Weights of a small mixture-of-experts language model, trained from scratch on English Wikipedia: 73.2M parameters, a softmax router.
Below are experts of layer 6 (counted from 0) of a mixture-of-experts language model. Rows are named router (the router's row for the expert), down (a neuron's output weights, with its number) and show model dimensions 192-287. Each number is 500 + 40 x the weight over its row's rms, rounded and kept within 0 to 999. Numbers have three digits each.
After each expert's rows: a language model's description of what the expert responds to. This comes from a sample of Wikipedia text that the model never trained on.

# expert 36
router:553544486424602472517536566554539532566550489536437471576481482463516430487511547471486437522521459554490466500565537496510548486509517446416521429456488491576498455481467486520509465414444542471511516554501551450522492390442459497561528537526452525434559483506518507475489461456522481481
down0:529517461443470509589507473542482452461520446439465577510521424453483499481454499479525552528579510528514465590501451542523512526506525546521444521451553467526539471531543473544466517489529533491543459529503509492532525465470564509543507487518479483544465519476526546478501479424453541528
down1:448478544521497482522479502428472499494480496526493486572522486505515489551485515414539455426523430447514450478504512486468423441412472453476437529485531532454409517561418510439541503550517486490486483534482481440451547473464545459469528524531502451533440510481404543522502487463507482561
down2:514525534501570514538538487491510460465465436489556507488483484464517533462511463532559474497522476542533449560492457500467488572593420543502521460464472501472490470478561468532481517464477534528525488497523606612564503484519469462534540504527427520469526549431508502500487510527453529551
down3:545520488567464523536558459497503445504559506504505528558587512502520558529488497507480492525558540520500481524462491465513454483591406439388505423481478502525458561580473490533523509507489476556489501500469521607524574534493515527482486493425596471447524444523456503456526547476489564409
down4:519463482432503501423549471592519493542448517498509512527483479539471497464470500456498489512575498515520575530475454475518528504486527442478476504489479469462454529506476494557495545436528504518472542502441519496467544544484447536501551432472484536561441405488504471540445474552467416500
down5:492410532466502486499479496496495486444477571534541450538505533541495482477548525432536487484503479491503495534439499536479435408425542516586502496455536523532446464604571417540518545513563525462552491459559447482524504523523528475493475596511448521410546515476422491509570488559535412474
down6:463490502495475566479506508584544616498490560531548449494502568487530537507472510428521494504492567457557547461464490509514467559477506540528451501523553485520482498556493510494599551544528480550454585510555503505474571506591497519477509505513496441517518524531502437555456478505526445508
down7:559490480507544477491569497499510498564498519477477513443498445492599507512530489557531492510541531480460475474462454500494471499484492507533543480547547510504531482549551547472556496510491512462451511478504477512469495485454477481438489439486512514492502487443557513496548484482552498561
down8:426477538556542586494536518490540496557527473489553538569479455497582455462501518569554516491549496507500479505521534508505470449504462475431495519471478474492533481443558467473522525536527521506442453500473468495465574580501456538455517467535548525532561429481503526474493478529459548451
down9:482551530533476534484488514523519498452528471512535436533484518485503448573537542482500427486542479547478523494484504499516497491363453498522530525483540482575493541482520567510516466524528600478532576399590574453492470435566427550483456513519526550516551521501465562533524524526461507471
What it handles: Adjectives and adjective-forming suffixes such as -al, -ical, -ological, including political, social, visual, and medal words like silver, bronze.

# expert 63
router:497494467447490491512535469576532509529529492454483548473487511481463457479504450577555431538524541522520460526596529504517460484486501578482426452520500478643532470497535504535463530512488451432568538446467526493471534444497444463521554484473487464559553492483518493526541473479446572478
down0:460404460532484475492447452488494539459494501580506471503491532512509493527500482483432529456495538469465517478416443485416514505484509502488485496498524496457489457521505582589537461401461492557422474476527494569521490523478472449468482510542517473498479459551479486581530514509516486491
down1:392468477473466521500499484474545516497531548503512449505570608439507458575433491517539459504509502504523447540543495533435448542493531553507546492542540451456476510527561473538464486394450478489517510470526506546536506499474420478466618430435556479503536482463523493551511410411463561525
down2:470501525537486551497500536524566540509458480544545487564456479481552496509478484489480430567488467468516399533428450477400540439504494447493514489509502501504491509535504488424501530532496453482484477514431458459582462597485459511528428453481440534568527488503455532520491496526496514563
down3:477506426534587507512528521510542448492510416530532496507507457475512465465468458520491516484538459529462520507480440452510461464549491448404510434488487501535501440534567591527463448510504533498479496566471537543514506504503512520470494490528553476519515481468510475504386480517446503457
down4:506526423475476501494500486575529514523575535457476444498489510468454388480511477530514550452462516609467495566497468518449502591504486479571509484521420477529458398554505500469463490467511534471507537491473529527443474475475494480487533491465399466452519520537491474462489520525466598546
down5:533519517431523402493512476477452495497457555501541545534518463582499462490461517488510445544513527489493515476581486475500509509512527506478537515498599556539390469528471565473495565621482511475444493502490475492466523425495521567456559538488566620535463538495478512423429517509492519534
down6:563508442496487536512579521510529511452588507520533581473483513498518567587489520571467541480545550499462489569484471465515481556572517528511508492526524488529566482509440525423524426479539490473491465490519593468489449560426466488499464533506488471516501538524498469460494508500517602428
down7:480513537477524496497539488391504424466561542476530427541510527451506504470450449487517491511534548502514467462445524550468424532540543531501507476510416520499499428477511383463513465468435487462527512424469503480549406537454484497436517435505559452552499431486558554444505500507544554540
down8:483493514494522528503519457536483469464457465506530496494525479465572483485519531510507432617471546496524564495463507493499501462483530526572412526493583522450558546507442480527543387491555528424508495450491476514465562529509559520482468489624483528444528428505479534448473501460573461529
down9:472554517522454501543577426473511512459517556591490462567519433534413464423498547494464425554491500484489495501498453455478542508497561516427528470513514486490539429469458561506395488558561526423547399473506549526547496398547514412437541468512469520487530540567573457497519453470513469447
What it handles: Common adjectives and quantity words after the, a or with, such as new, former, large, same, other.

# expert 42
router:477500505502549604517514432589505463598464480504552495536492498598479459395507505459494479474499484540534455569449484486455483604474488463511457466465530468531470525525508412518512518418459472501554474506500492471499494447494462503478529457551456526501473535455510454537497476501510478438
down0:515454480453523502519468484492528521526486494474473514527481482540448506482557490512499523484462542509525472524615521513417436537431579457503453528554515497480454490430558458579507552593571469497530537518476480481491510418546495525506518480460490526475484503431556586499489496469460507476
down1:463502580503540467528477482537596450482480510603488504501454434487427497516479561514474465536554430577494438532442491533475472489488524424490486559500470556524517600497462524485511412489545520512466476520576482393524508486525478441512398455478402552455479508484542527522479515544488465522
down2:494547496470539539461561508458537518461510450404483496452551505545545498480474481493512465439472496494533592513453465490530471517542472531464519505467549465487500479538526487439556408480463450593514423541525546498456524448491534483557603521535528476559520489471489542503502490480514563488
down3:478552430583387465518517521462507545514448526495516509495527504537466460482487527506502478550517498492491483491515497537457463511512510553488436492533517511539475496466426446572509430494497537550511502478458474502497527486467478483497542469350499462507500445514526443447462543563496452602
down4:517576504527449491539565552467478546483541485463518473476535467552472492486550543464474427562501539520498527426455511458540515465544579556485532512436445468479475447460447490464521465480498514501542501493485540488556564562441527501541549447484481424462544505582552490507560556564479421531
down5:563537508488500488497496397564431492537488538530513421578555570492479508482557464523474468540492541462511490506515489461497522557517429556453511509508516538537492485507550550507475501470493526500461570446532572452517575502505514501533562475512446477523446522532492484485514486539487514565
down6:564452470482524430487526494448537444559481505461452509470448404497501551476494558520526534476523465437522530465445449511552507535375551525453504550478536556551493518461536488604371514480562490484491481493498521524484518526489525488551481442500520473498489467488507537496544454494442482566
down7:399472508595509500502453543478476515422488519458460521431552536481499467513497508550448529460515490458541535528517468538555525419451490466532499505456470596472461511522579480537498491514578438500481491433545429509503463508487501466478484491437510513432535476487429524424508557526498488512
down8:512494486553501500517485515547520475509470531501510500520464466567541484522526516528556565487527492526473481408496495520468462573513508499365478515458510550490435493511529497489501527521496528546524531498527402486543508512522528503445470517536538561422523498555433528496544456592520472579
down9:447479468481498487617438499570533496499439447435504549524496503473508494506539559473480515544495530547465490491437471533542488498470499542546578576410488481508495515448440418529529478478503408552551471538503468556458454479458468525400492459486478507558489507498525476537545501463441519531
What it handles: Nationality and institution words in proper names, such as American, British, National, University, United States, and abbreviations like NFL, U.S.

# expert 46
router:550533577469529503455513578547488578545559468550547522459547495446557558556499481503509509472475519461529536515471500483547479494467439458554501527560511482471547441522471480504482486468496446433481449558490545536499534482570460485514534565480460527501518482545495537468426422536470509518
down0:516489516498553481527373555427480540455560483499523470476536538372511515520472497480550473527469494538526485532484534555507508539432484509562533530418465541541462482433513541439506521501518540418483485479502502506457426580442560539459510496513606456473459446560582491478586498532470525555
down1:556533513475501497481516532496464483515499534427512507521486567599543467447502498541541521499497432454446507529476499451508575574517435550536557563456457527495458510523528533461467565623473466532493487471538536490450526535371467559496498444481496478512502511492486565421522508496523542507
down2:477520544516457414541522441534428502535442512592419465413539423563447486485519514528603498507497448559445523362490442496539525440525564482545506509504510519525486492448519548535518530506585518517464475568514506431517454571507532418446502546544555477482475529499499514515498548509485439468
down3:570524471480512562462513515573434479483409510512535510465503541574488463487536406554554391536491505512557448524512504458512566499495452518452518479495525481481453459429437514512496474432470494426487529457481533464444499501496462476477522557572447543507535504522519559496500464450486473510
down4:458467530520469485454485556528513501512513534456536481449470512448464515489514516532518496535471576487444574491492523501501508497536549482531541435529448480485510544541517483559413521441486526505546558508486473445451470464488499453444494510406492451465542482518471491484443564445584459505
down5:551523547532514579490434550563496505541492506429496548517446542449511527472496480550504473487534509463464480500567542521494475573443474491413439425508477519463521540524496475498445548436480479480487566538507501450535522531535536571471511479490470500498472517518513497515540437443492488535
down6:468468516522482441508383509515528510489505523517514452527570472536483531422577435461526479480500496487547562451431467484529446453475528566504493453454529477466392502512485483552468462546525466562552522477559511603483451453444503499505461520490560505490506484430496490453520498572548541524
down7:545521549551551479472446468454535422586478465475466576551446466441534509499510562537511466474477515448472465435498521467527455507462521530431483490529485568497400456488446460550512474491540542513484500437482499511497503541608457507501527499496519511470465461496495513475548470432540429484
down8:516527475437558460486561542480514520407458522475451547477582524484444542521567435483471528454458512521445415527492544548529508481495483469503477480515405488469518508558442407540497533522492474577536488500452519512509467396455456460494523498476493486636506471542560484513499486519522549524
down9:564413481505510513551464525516507440549465497579499486512505443540498541515459539512525474554503513542528462458522518431505522512479508523484589493481497523489460549469496526494456467463471463449551488449493486535455521506474499507523526479525483521511568484455538471419506502505524516491
What it handles: Middle syllable fragments inside longer Latinate words, such as ic in insufficient, ect in infectious, tri in endometrial.

# expert 51
router:501505500442477535465525562522529572490414490548538510471535453457521577540469509454550450551519533453491437553429518448518541531501553514459517540534611499449481486476495466545506501488548493466480538580472458503523435539495510456490498489489453442505567477562427524489511561452520502517
down0:515568536539497477544527530461469492535530465416488527501533489585536467548448509460537560487462517529578503553450503543544529492514484540483426564499493592509478486557474528452503466530472417570557520497490547522562553486470433514442528487490416500527416579485521467483451504618506498460
down1:548499498489544460513481442553521473588479405458452434502445461558543440458567533480484471525508527509564498432564485449413525504486551500456457432506551510516515535429509487424519504491510460509533494487509553505584521435466495533548479518510459478528516444462477491458551459516511543496
down2:443522490524470446532506413444448468525491472522439567510485457561498508455465546474544469535575565536501462469519526562459468471414564531498531556482458555490514529486559466470589484509515551475404524541534520436586493565521538519483488451528511500509459519481444527532470470530541460497
down3:472482529469541498450485444502509546390495551510486524538487507452546420532476491497480567460474538447478518485586503565451460496545478532494469479607509571490478566508519500511585494455520472496513476521498441519459565445562517451577519480472557516451440468518449426533579511462480490519
down4:555523442544480448471528556444539475421566438536572455513526468430559519492468539507475562530443503492465441485498517457474482426460520541473479439493435546525503531539441510511537475510565501483473521359550508504491436456547569516521474543463517447579518502448459521525446561432521529565
down5:537437462540501536537449527518470518568566589504441468546537536425517484469488466466467504482509452511512529489525541536498474392430437539494447577498476479482522492550553541511536558519501585537460497578522514509531527536431425572488551516498468488531479501488537483579494513477481446463
down6:533462503485504473468451506500523526488437496536484530481541435509498472487489505513460441478538460497406535622511526503526466460537513528546540416555500479425429556446524499539445432491489521507527484504492547529466439466468458486436480563485505490489476509508472429530513500497535516459
down7:498492448483527480458548421466416519494465514479499464499455558493511539403468487530523488489486518492509525534560464565599537541449512463448474462493506584433473484448505534531475490542490533527538590515554585421534547454614375515523520525482464467508475483442518479535515470475482467521
down8:467577491486500461454496495504560488549519441441485416491587491448536408408514484484500508554478551446493554429515452523548505510531520537521537495512414539485498507494513498498462468486484463486493551462524509482502466496517404436488507524519564559559487471337500454457467474528554534466
down9:490481542510520475511490520527572495585525609466496511536450509548588551472498546477478448495469495523452512479533503517488468563517506497469525524591541458449501548462523504464516441424456449543483505567482581492462493494524486540528486465493514432483438499493578519543499514467418473545
What it handles: Apostrophes before possessive s and inner or final pieces of foreign surnames and place names, such as -ović, -sky, -ov, -berg.

# expert 13
router:525532498533561522524461480450534505477445561530516481444548484494491480516466533524447528494475466499488451497392479503457484490517472541492479524528478513495490561560526517462491550530466502476499447451521393451474530560477519428477549572468465480499504435471459490512449483477535528441
down0:564531561487508466488486447516536473494460531509497441540490520505533385490535456461523485490466450499469560556516533486502460514518465473420461484550466495475527501512465570484549467428488543506484451468480432514465524574461548442529565528475594521501487490553466562497445503512465504496
down1:557473499437543493548481507538424483461466475487467524462534487505508486487515516507460471570539472549488517552456484532478396497480529529533575418482462441454476533491463466480385534446407491484519505468568467429514450432516439499518555545519422525503464466437525460475473489435471471503
down2:493542513491518520538446526543483529464460394395504505473454527442495537496505531461516500545484494592501581552466479533498531475544558507482483431470499472540448467554486531476571439438581526502446449465522455426539535479525486520489548444473583525481499500517457488500494588527484521477
down3:537520499512558486459511557482553611473537494566520473509548496517571527491492538525515490597495437564549478514495495520486441518540419516501466493484538493448517520494519506471483494415490529554487437511580472443544515480535465482515580516462455498416448454471473440529477439492455447547
down4:487518514492507497540495557494519455550462566537462522515458548484525522467510494534539475462460490517542513527529513438537508448537464469463470509464508496533521475484487491559539512426605538478536554478521515436494487472496559481399495452468509535524502474458550523399468473460544480461
down5:460530460438452525450506524485571521481488489443490531534454422505415517508540492498462531410441434522482448538567531453481534492564532496483423448520481469499524573522485495549471506503455511534488546462459519494454464476527522486559457495508495450510460446572518508587491505529465521537
down6:554475478439491550503472481490508552455409441512551508489533436490530489573498485491508499523491478511440498468559492504460615498454537486482494454438564386487476505430518503576540526446538518522507487476577487481493472460498508473388475469494510473500502550531554449495552509405446573545
down7:456473498527472468443516505548498472463458466517471490522505512506520525497586457452524428467478524496473430530432465462484512437531434419479542506523506496462532536475594506449460580511495571502541448558494497533508504528479544499539551507556486503571535434422513427459518540481572533467
down8:491488487503523484502530486471433426523528536537506463489533518394561459565454444521472541550463532545521572576501504580498467429480456535539535527501480465504510475521489529507444475459526470466422426529482465421475451551527478534474498489484585485520490527569481493534416468485518542524
down9:497487472446510487491508503564438551423536517523510505470531537432475540537513521529458524433504522466531529561503486432482513439561472493520521455510525488478538454488460465499504519509480427426505486561529441497555482515461433535597519528533483518520453482523467456561475467516486489513
What it handles: Consonant fragments inside words before suffixes like -ical, -ation, e.g. ly-r-ical, tra-g-ically, proli-f-ic, also in foreign names and texts.